Below are experts of layer 13 (counted from 0) of a mixture-of-experts language model. Rows are named up (a neuron's input weights, with its number) and show model dimensions 0-255. Each number is 128 + 32 x the weight over its row's rms, rounded and kept within 0 to 255.
Before each expert's rows: a language model's description of what the expert responds to. This comes from a sample of Wikipedia text that the model never trained on.

# expert 5
What it handles: Auxiliary verbs, pronouns and adverbs in narrative clauses, such as was, would, has, who, not, plus endings like certain-ly, ne-ver.
up0 [119 125 175  44 122  56 153 168 147 166 139  87 170 128 154  82 100 153 120 155 183 146 146 115 124  57 118 131 113 127 157 127  59 120 124 180 123  82 157  93  75 118  82 126 106 119 133  80 138 143 137 142 162 152 114 193 143 105 140 151 151  56 108 113 121 111 158 117 102 144 100 135  81 176 133 130 154  90 170 142 145 121 105 134 126 164 122 144 128 129 116 189 178 156 131 154 116 150 155 167 130 118 116 115 174 101 125 131 182 171 131  83 123 129 122 111 101 159 134 182 177 157 206 103 140 109 130 158 125 106  73 144 125  66  84 127  97  70 126 140 135  64 166  91 134 138  98 165 162 156  59 173 107 141 143 143 154 130 147 134  84 168  34 129 106 113 209 120 127 150 126 115 128 127 112 135 132 121  57 156 115 154  76  28 154 214 127  86 153 179 102 124  91 142 158 105 106 143 185 149 124 167 102 158 157 139  68 148 136 184  85 167 139 157 121 103 152 101 159  80 125 131 142  96 132 116 138 136 131 121 154 106 135 131 160 169 155 106 159 118  84 117  94 122 178  83 116 163 101 143 139 145 175 155 165 110]
up1 [148 172 182 103 109 141 126  80 204  97 149 203 123 168  63  72 139 150 178 181 148 112  90 153 106 126 124 182 120 102 163 119 180 157 161 153  88 158 176 137  74 152 135 184 136  94 142  48 171  92 119 166 101 119 141  75 148 121 103 141 137  69 122 142 140 113  98 139 133 124  77 151 116 117 107 140 143  95  93  98 128 108  96 116 134  98 159  78  87 139 127 129  85 115 131 138 179 136 112 165 106 127 124 110 139  84 144  89 135 134 170 179 129  88 150 134 109 154 121 138 122 103 116 187 135 198 147  72 158 122 170 150 127 146 139 140 141 100  65 118 141 104  89 144  98  92 123 158 166 167 116 143  97 142  99  87 141 128 141 152 135  95  92 152 131 145 171 196 109  69 104 131 123 105 105  83 106 111 165 184  47  93 123 201  85 176 106 135  99 134 104 117 146 125 163  93 133 163 140 167 132 109  66 129 105  71 135 115 148 104 103 195 186 145 118 167 130  73  85  96  79 123 171 129 123 106 155 156  95 194 110 178 130 128 140 159 136 128  77 169 116 114 168 175 110 143 153 166  87  65 123 132 140  77 136 145]

# expert 11
What it handles: Pieces of country, nationality and institution names, such as United States, College, Council, Canad-ian, Philipp-ine-s, Kore-an.
up5 [150 120 109 131  86  95 117 118 100 156 104  99 189 115 103  85 154 125  79 168  73 202 123 178 178  86 115 136 132 129 180 106 162 124 140 164 159 208 117 164 125  96 140 138 149 133 137 169 191 147 111 142  98 109 119 110 197 124 142 145 158  90 156  47 148 196  92  55 129 135  97 114 167  88 124 150  90 152  61 157 160 200 115 127 118 125 139 104 158 162 162 182 123 111  51 108  91  68 114 135 136 126 139 159 143  64 146 128  87 120 120  69  95  26 108 138 166  63 112 112 127 124 108 114 102 139 100  81 101 161 126 101 129 168 126 153  99 104 148 185  84 144 132 142 104  99 136 152 127 151 173 125 116 129  82 126 134 160 160 138 154 163 110 170 112 107 116 119 155  92 141 109  96 142  93  68  74 164  87 139 104  76 106 186 123 120  65  65 126 119 145 111 116 175 125 112 102 126 104 156 123 118 107 135 107 110 116 148 118 126  78 120 132 118  99  79  80  88 114 130 149 100  66 153 127 167 116 136  92 103 109 137 108 177 126 150  42 148 141 152 111 121 116 161 156 134 158 138 166  76 122 119  97  86 126  96]
up6 [ 63 146 113 152 114 167 155 108 162 162 101 170 104  78 145 123 132  99 180  98 129 126 121  91 127 101 191 131 174 160  82  98 147  91 137 174 130 120 164  95  71 156 144 102 153 116 146 124  96 161 116 110 150  95 115 101 116 136 144 160 119 116 148 109 157 104 152  68 159 117 134 155 131  71 126  66 135 135 100  80 118 157  80 105 142 149 135 185  99 163 187 162 126 155 151 127 128  99 123 123  94  54 148  81 123 191 113  97  98 146  99 161 108 167 102 125 140 135 112 163 133 181 127 126 177 168  98 130 118  87 107  96 202 109  90 157 163 128 128 124  86 130  94 161  91 165 127 158 133 107 123  57 139 162  98 159 143  95 163 168 147  65  76 136  77  79 155 160 131 144 117 111 222 123 149 130  90 128 119 139 100 165 130 170 154 121 108 120  94 224 141  98 131 175 160  75 122 132  96 120 142 163 142 139 187  97  88 103 100 118 156 160 113 138 139 127 144  94 129 128 149 109 104 150  71 159  96 177  93 195  97 175 116 138 132  88 120 116  59 111 185 122 114 153  29 156 197 123 102 130 172 156 129 130 157 151]

# expert 4
What it handles: Ordinals and head nouns right after the, a, an, such as first, second, final, role, member, politician.
up2 [138 108 144  94 203 127 111 200 131 206  69 177 134 151 134 171 122  46 160 159 141  57 123 107 169 100 156 122 117 212 114 103  92 119 135 194  94 136  99 144 138  55 162 181 176 112  87 154 115 160 118  37 107  66 162 149 183 125 119 174 184 127  89 195 142 115 123 141 136  80 120 161 110 166 153  95 176 158 117 112 154 170 113 196 124 109 175 152 105 165 197 113 128 113  72 120 126  82 164  77 104 113 125 173 150 116  74 158 126  99 127 143 118 135  86  63 123  83 152  45 107 176 160 170 103 125 134 178 138  93 118 111 118 143 109 172 106 113 180 137 155 124 119 162 124 100 103 127 144  95 139  89 130  93 149 139  84 148 135 158 106 124 128 139  77 136 108 159 135 118 117 109 149 106 166 123 124 156 137 154 105 108 157 145 148 150  92 123  84  83 125 192 141 158 134 124 118  87  83  93  85 130 119 112 115 149 103 124 114  96 127 106 103 140 133 137 165 140 157  89  88 124 126 145 117 188 129 182  68  79 147  97 118 163 112 123 137 121 150 129 105 121 116 131 100 118 146  76 171 106 161  74 126 117 122 116]
up3 [ 92 144 209 123  98 123 155 142 138 128 120 178 156 142  91  95 121 138 140 113 128  92 130 118  74 148 118 145 175 103 109  75 191 136 132 160 109  48  67 144 146 113 154 185 130 116 111  28 121 124  72 123 104 120 104 103 200  98 117 112 155 154  92 101 110 145 100 115 139 174 117 103  87 113 111 112 133 165 148 140 220 132 115 151  94 140  99 111 131 129 131 122 119 198 156 133 192  94 100 105 181 161 148  91 144 109  86 152 197 111 137  93 122  74 127  75 158 145 158 146 126 159 122 136 110 146 117  97 146 144 132 188 120 106  96 134  82 155 149 102 112  96 148  80 123 104 200 106 105  87 106 177  93 102 100 117 171 125  76 113 125  78  72 174 102 130 142  62 101 125 121 125 108  77 150 111  94 185 168 115  72 139  82 163  94 119  79 108 162  85 145 147 118  93 109 185  90 127 117 140 108 194 178  68  89 171 160 143 109 107 136  56 132 144 102 145 192 188 130 129 127 111 147 169 146 133 163 115 111 120 114  92 159 109 120 179 120  90 131 124 121 108 103 139 133 166 112  75 164 130  99 118 175 128 104 128]

# expert 8
What it handles: First letters or syllables of words after a space, often in song, album, film and magazine titles, e.g. H(its), S(inclair), Lo(ve).
up0 [114 169 141 124 150  88 122 112 128 120 116 106 161 180 190 119 149  59  84  96 136  74 100 198 153 157 140 163 120 138 173 119  71 141 171 122 167 125 126 109 122 113 163 137 124 152 173  75 152 130 177 103 169 138 115 146 173 140 111 187 134  94 147 131 166 139 116 154 145  74  76 129 122  77 168  78 148 100 224  74  71 129 122  78 114 105 137 142 129 157 190 140  94 183 140  89 150 115 130  94 188 163 135 165 113 151 143 147 159 109 186 158 126 139 134  87 106 133 129  99 135 106 139 113 126 186 117  75 147 113 110 224  69 166  55 109  68 170 159 114 144 119 180 129 148 130 107 106  96 112 111 161 150 111  89 113 155 118  96 182 178 161 158 154  73  95  99 101 162 113 157 129 147 113 113 191 115 143 119 136 167  49 125 139 127 117 120 127 114 135  92 141 155 126 104 106 155 117  68 168  83 166  74 101 147 152 128 119 114 180 101 116 156 103  85 108 130 101 108  77 131  87 145 173 189 136 156 115  85 181  94 151 110 123 133 143 145 154 161 134 187 136 162 151  65 102 111 145 127 146 127 147 177 134 140 111]
up1 [130 126 174 160 135  64 163 132 112 160 106 127 132 123 174 153 138 132 173 203 163 123 144 160 126 123 145 130 143 131 187 155  74  81 109 114 101 157 125 103 183 139 123 136 118 116 127 125 155 111 138 114 118 179 116 144 185 131 126 148 167 124 177 107 167 144 105 149  54  91 132  95  94 131 126  88 110  92 107 151  86 206 174 165 122 119  97 136 158 183 184 126  78 145 137 177 118 169  77  49 122 200 106 179  77 118 135 149 119 118 204  88 143 154 148  91 101 128 110 138 123  88 180  96 115  93 156 119 104 123 138 154 131 103 154 105 139 191 174 135 118  84 126 140 130 154 110 165 156 102 132 130 118 187 132  78 163 140  65 155 100 112 167 164 121 137 108 133 148  83 149 167 160 127 122 184 127 111 147 106 165 107 126 113 135  92  75  98 142 120 169  91 162 128 116 109 123 127 140 120  69 192 113 155 140 128 121  94  96 162 149 193 140 151 108  99 192 166 114 108  86 200 162 126 145 173 108  94  96 125 116  90 210 115  59 133 122 120 127 201  87 105 106 210 151 190 139 118 144 104 107  83 141 123 126 141]

# expert 9
What it handles: Line breaks, table dividers, == section headings and infobox labels, such as Genus:, See also, Career, Species, Location.
up2 [ 97  82 119 166 142 111 142  94 162 194 118 130 106 167 169 100 156 123  80 101  86  77 154 163 114 103 121 130 141 100 131 143 112  93 174 104  82  59 123 148 167 173 147 123 101 165 111  93 165 181 163  72 126 135 133 185 103 153 133 167  41  97 136 157 169 144  91 140 188  98 156 102 114 129 149 117 181 107 159 161 124 181 125 115 117 146 117 160 151 113 125 114 125 141 122 116 113 122 121 126 113 131 125 137 163 114 161 154 175 128 109 155 147  66  99  52 108 150 125  90 104 137 138 132  82 195 181 197  87  80  91 222  86 131 135 140  93 110 192 126 120 163 146  75 137  79  55 107 128  95  40 113 126  71 167 190 139 150 108 133 129 112  90 204  61  72 119 135 167 138 113 103 126 156 128  92 151 135 165 156  97  78 115  95 115  74 142 103  79 179 145 121  88 119 111 100  78 130  82  72 102 150 141  98 157 133 158 120 154 107 126  81  82 149 121 140 159 122 138 138 132 149 118 175 150 129 125 121 105 100 100 115 118 142 136 106 105  96 138 119  93 127 128 133 187 112  86 143  84 150 125 187 114 127  92 118]
up3 [166 197 197  97 130 106 115 175 122 102  96 124 142 120 183 146  62 159 170 218 170 123 122  85  88  78 111 149 139 113  81 129 164 123 124 122 164 108 114 151 111 147 142  95 123 138  42 145 107 108  94 112  89 147 123 131 133  72 140 163 102 140 139 117 103  58 140 176 128 116 123 102 156  96 172 180  90  94  71 133 162 143 113  45 125 139 161 135 152  88 158 143 148 195 160 104 156 115 144 167 156  79 148  83 116 152 165 163  86 195 172 136  77 133 156 115 167 141 141 152 140 121 148 173 128 144 171 128 167 150  76  83 130 117 181 137 153 131 123 121 146 109  99 122  71  82 102 146 115  85 116 158 162  82 134  91 166 137  91 183 109 143 142 148  76  99 109  73 201 109 112 132 105 115 170 141 164 143 176 144 131 134 112 124 115 166 120 170 156  79 154 104 146 210  76 128 131 121 169 135 163 119 138  43 178 110 115 120 154 110  72 145  73  97 110 112 164 173 149 118 130 173 123 108 155 182 151 103 154  95  88  99 124 140 163 105 104 142 128 121 113 127 127 121 137 139 126 137  77 200 144 116 121 123 122 107]

# expert 0
What it handles: Line breaks, sentence-opening words like On, In, After, and day numbers after on, e.g. on 5 October, said, because.
up1 [146 100 114  86  95 171  78 154 196 135 146 133 149 144 128 156 136  98 183 130 177 130  96 133 122 137 110 111  64 105 124  95 116 145 128 149 137 152 150 132 167 149 186 122 123 134 166 107 173 200 138  93 135 133 182 111 131 128  79 128 127  94 124 148 136 131  79 121 125  67  98 140 195 105 141 133 115 132 109 111  75 152 140 118  85 142 135 149 202 139 179 111 174 105  41 157 143 112 102 167 130  88 137 165 180  85  98 138 133 115 110 165 150 135 158 115 169 163 121 121 145 117 137 105 117 161 182 114  56 106 138 216 158 197 136 131 107 148 128  71 168 112 141  87 118  81  92 136 116 112 148 135 134 133  62 154  99 129 137 147 126 128 151 153 111 124 151  84 176  89 103  83 131 188 119 113  87 195 128 133 163 112  92 165  99 150 130 159 157 135 107 120 140  98  92 177 178 116  82 197 126 135 155 125  93  63 112 112 142 113 114  70 112 140 119  89 114 170  72 122 144 157 174 174 160 193 130 153 131 181 138 114 171 210  97  82 168  45 122 136 160 109 103 103  73 131 125 114  66 151 137 155 136 133  97 120]
up2 [144 123 186  81 141 147  75 192  59 166 143 134 114  64  85 127 139 127 163  99  81 133 149 105 143 108 135 121 126  91 100 148 128 140  82 151 154 125 127 104 108  32 147 178 134 109 133  72 123 144 151  89 127  81 158 126  97 116 132 182 114 112 165 120 152 150 123 117 137 104 157 113  66 120 165 108 120 159 171 130 114  67 159 103 158 166  30 134 106  82 114  60  80 164 123 161 133 129 121 151 141 128 180 167 110 148 156 165  75 147  75 114 154  90 145 143 142 118 172 148 122 163 131 119 131  85 107 105  84 115 152 193  81  77 189 138 121 115 134 155 162 155 130 144 172 144 162  84 131  78 147 111 187  94 120 103 102  75  64  95 170 123 133 150 125  60 107 121 119 141 142 107 114  93 144 135 160 146 129 160 149 104  95 144 125 116  60 165 142  98  82 137 115 156 107 117 151  76 164 143 102 116  80 123 170  75 109  98  81  88 163 127 142 168  98 111 120 162 123 115  63  37 113 100  92  94 143 148 122 185 126 129 197 175  84 135 126 100 142 152 109 129 193 111 122  81 119 112 164 143 119  99 115 143 129  99]

# expert 15
What it handles: Tokens in sports tables and results, such as medal, Women, Win, S-ing-les, table pipes, Ru-shing, Olympic.
up5 [174 100 120  96  96 136 165 152 150 112 156 136 110 131 113  90 153 140  87 111  95 137  90 170 148 181 177 148 111 141 111 106 148  96 110 163 139 109  96 163 110  95 149 147 130 120 134  88 138 102 171 135 114 148 143 145 201 196 120 166 114 107 140 116 159 163 125 134  86 102  39  96  70 122 132 207 172 125 149 140 159 105 105 128 176 114  76 113  88 152  63 137 115 122 197  88 122 142 109 171 137 159  85 110 114 128 140  85 122 176  93 195 114 101 104 151 156 165 155 148 111 116 143 130 159  88 103 117 155 131  80 137 125 112  92  89 133 102 130 119 107 107 131 113 154 119 104 117 190 123  59 145 169 162 177 145 136 141 149  87  56 102 136 120  48 144 163 115 174  62  85 121 120  72 167 148  89 163 156 117 159 126 130 139  97 154  71 134 145 103  73 146 151 115 115 182 110 160 162 138 145 107 101  96 214 148 171 142 158 149 100 149 118 137 113 107 133 133 148 157 168  92 130 118  65  71 127  98  97 148 104 197 135  86  71 199  72 125 162 100 110 154  66 141 103 121 102 152 101 102  80 178 163 112 103 106]
up6 [143 143 120 151 120 148 163 166 119 142 142 143 161 186 117 163 101  85 130 125 158  58  94 164 125  57 174  38 140 113 154 122 133 157 138 130  98  87 104 122 119  84  97 115 104 100 138 152  94 151 123 110 105 155  82 161 154  86 112 102 125 151 124 160 140 203 141 141  91 132 121  70 100 146 146 102 164 105 189 128 178 113  56 167 160 105 141  89 143 106 161 180 138 175  82  94 106  88 155 109 103 114 108 149 136 160 122  72 121 153  83 122 123 126 127 133 141  88 101 155  90 139 182 130 100 115 150 124 164  88 143 194  58 113  96 146 167 109 130 102 129 113 146  47 128 151 137 181 157 155 157 178  94 105 113 146 167  91 107 130  99  99  97 102 119 201 113 122 127 106 103 105 125  90 162  57  96 131 144 125 110 173 149 149 167 108 138 136 129 127  65 136 166 135 135 129 144 135 140 184 137 136 154 217 146 168 175 131 118 156 103 100  96 152  96  85 136  86 167 123 166 165 200 107 102 158 146 102 145 169 195 125 161  95 147  88 165 118 189 144  72 128 141 161 125 164 155 113 138  91 103 166 145  86 153  47]

# expert 7
What it handles: First syllable piece right after a space, often ar, al, Bar, Car, Per, as in ar-rest, al-ter, Latin species names.
up1 [127 162 143 157 153 141 127  98  69 117 119 141 109 135 109  82 113 118 145  84 153 113 116 117 137 142 174 137 122  90 140 141 123  99 188  98 162 137 148 106  96 142 123 209 145 139 153  66 124 128 102 177 101 120 154 160 123 113  86 111 152 141 134 116 136 121  95 118 101 154 136 136 124  97 127  97  80  76  78  73 105 119 177 177  96 109 135 149 118 143 136  70  93  67 155  98 168 100 104 108 139  97 103 137 120 155 121 116 118 131 144  77  76 162 223 103 133 106 141 118 153 134 132  89 156 127 116 107 181 186  64 118 166 133 103 170 123 193  84 193 113  89 152 157 180 156 105 120 168 192 154 111 148 201 132 119 141 176 131 142  86 147  90 102  75 132 140  99 172 126 177 106 204 146 195 133  95 106 125 203 120 118 144 121 124 113 133 164 120 143 115 143 159 170 128 178 119 129 137 165 112 122 152 175 142 106  95 118  95 135  86 151 116 226 118  60 153 116  83 103 131 128 158  88  68 124 176  98 124 148 120 167 164  73 108 169 133 153 108  69  75 165 161 158 152 120 136  50 107  94  83 145 121 150  95 129]
up2 [ 98  97  95 112  63 147  75 151 129 116 125 117 119 136 105 121  93 170  96 117 147  81 123 125 185 120 147 159  77 120 145 110 153 234 179 150 107 109 187 188 154 137 150 148 161 160 101  98 190 120 140 162 119 141 124 167 120 119  35 128 131 137 136 195 195 131 102 137 124  96 180 201 127 144 115 118 153  67 123 128  44 138  99 105 154  98 173 134 161 156 151 142 121 169 126 156 132 187 139 160  69 148 140 182 135 146 113 171  90 196  91 150  72 110  99 144 158 164 130 148 107  98 175 199 166 151 137 148 115 116  97 175 140 138 137 118  67 157 179 103 115 113 140 115 125 136  99  99 137 144 146 125  83 137 128  85 109 117 170 106 125 156 157 133  88 121 174 113 120  58 145 128 124 172 121 105 123  96  67 146 141 128 145 108 123  79 147 161 130 190 115 159 137 127 148 152 188 104 100 210 115 185 141 158 137  99 106  85 117 125 162 189 136 124 150 107 137  94 115  81  80  79 117  95 158  82 148 124 120 125 109 123 174 120 116 125 105 121 116 154 154 114 187  87 106 108 126 177 122 157 140 116 165 174  82 154]

# expert 14
What it handles: Digits and number pieces in amounts, scores and tables, e.g. 2-00 meters, £85,000, 31.8 (89.2), million.
up2 [123 143 104 132 118 146  92 163  64  83 158 137  66 139 137  75 100 148 158 140 122 187 161  97 121 132 124 106  94 108 150 138 163 153 146 142 150 124 149 113 143 138 170  92 117 129 139  48 173 103 133 117 147 134 194 201 156 168 106  86 128 123 121 142 167 173  92 152 178 107 141 149 106  89  88 125 113  81 155  85  72 118 133 139 103 217  88 182 113 131 198 144 106 123 122 172 138 113 141 133 155 135 128 118 113 124 125 128 123 173 123 108 118 134  93  71 119 106 126  99 146 104 153 104 168 121 145 128  87 121  86 133  95 112 109 107 110  99 117  19 116 124  43 112 105 103 104 134 155 161 106  90 104 149 163 106 114 158  24 195 113 124  94 164  94 138  79 107  60 156 199 168 113 135 118 186 132 137 136  96 148 104  57 132 156 126 156  92 164  50 122 137 147 118 120 145  84 102  92 142 145 108 130 145 179 144  98 148 184 116 114  99 124 155 138 128 159 127  84  94 118 162 141 109  95 150 112 112 119 137 137 118 122 105 154 192 160  88 139  80 111 121  89 164 149 108 157 174  86 141  65 151 134  55  82 111]
up3 [ 74  99 185 119 104 138 104 126 113 175 132 142 128  85 102 176  37 140 170 176 114 161 191 137 123 154  87 129 162 204 135 139  97 111  92  66 135  94 106 150 142  75 197 184 103 109 104 108 201 124 124 121 182 158 123 154 120 178 146 105  95 149 195 142 108 137 145 111 114 146 143 134 136 164 159 129  82 154 109  89 120 184  78 153 167  88 151 142  82 137  81 178  89 149 148 108 127  94 111 127 129 156 124 100 185 134 104  79 210 159 112 127 121 177 107 156 141 154 111 178 188 145 129 134  55  79 179 155 107 117  85 137 121  78 188 148 146 140 178  72 169 198 135  96 139 119  77 101  86 102  44 122 135  89  96 117  94  79 108 208 133  79 124 137  85 135 105 127 110 131 127  92  81 153 102 167 116 122 131 101 113 128 126 158  94 129 145 151  82 142  97 125 124 127 147 136 125 144 151 133 127 130  96 154 152 148 128 141 106 133 129 143 101 157 146 137 106 103 163 114 127 126  99  94 115 172 158 162 100 139  77 151 173 137 168  63  84 130 165 172 173  81 135 116 134 111 149 126 132  80 136 127 127 164 147 127]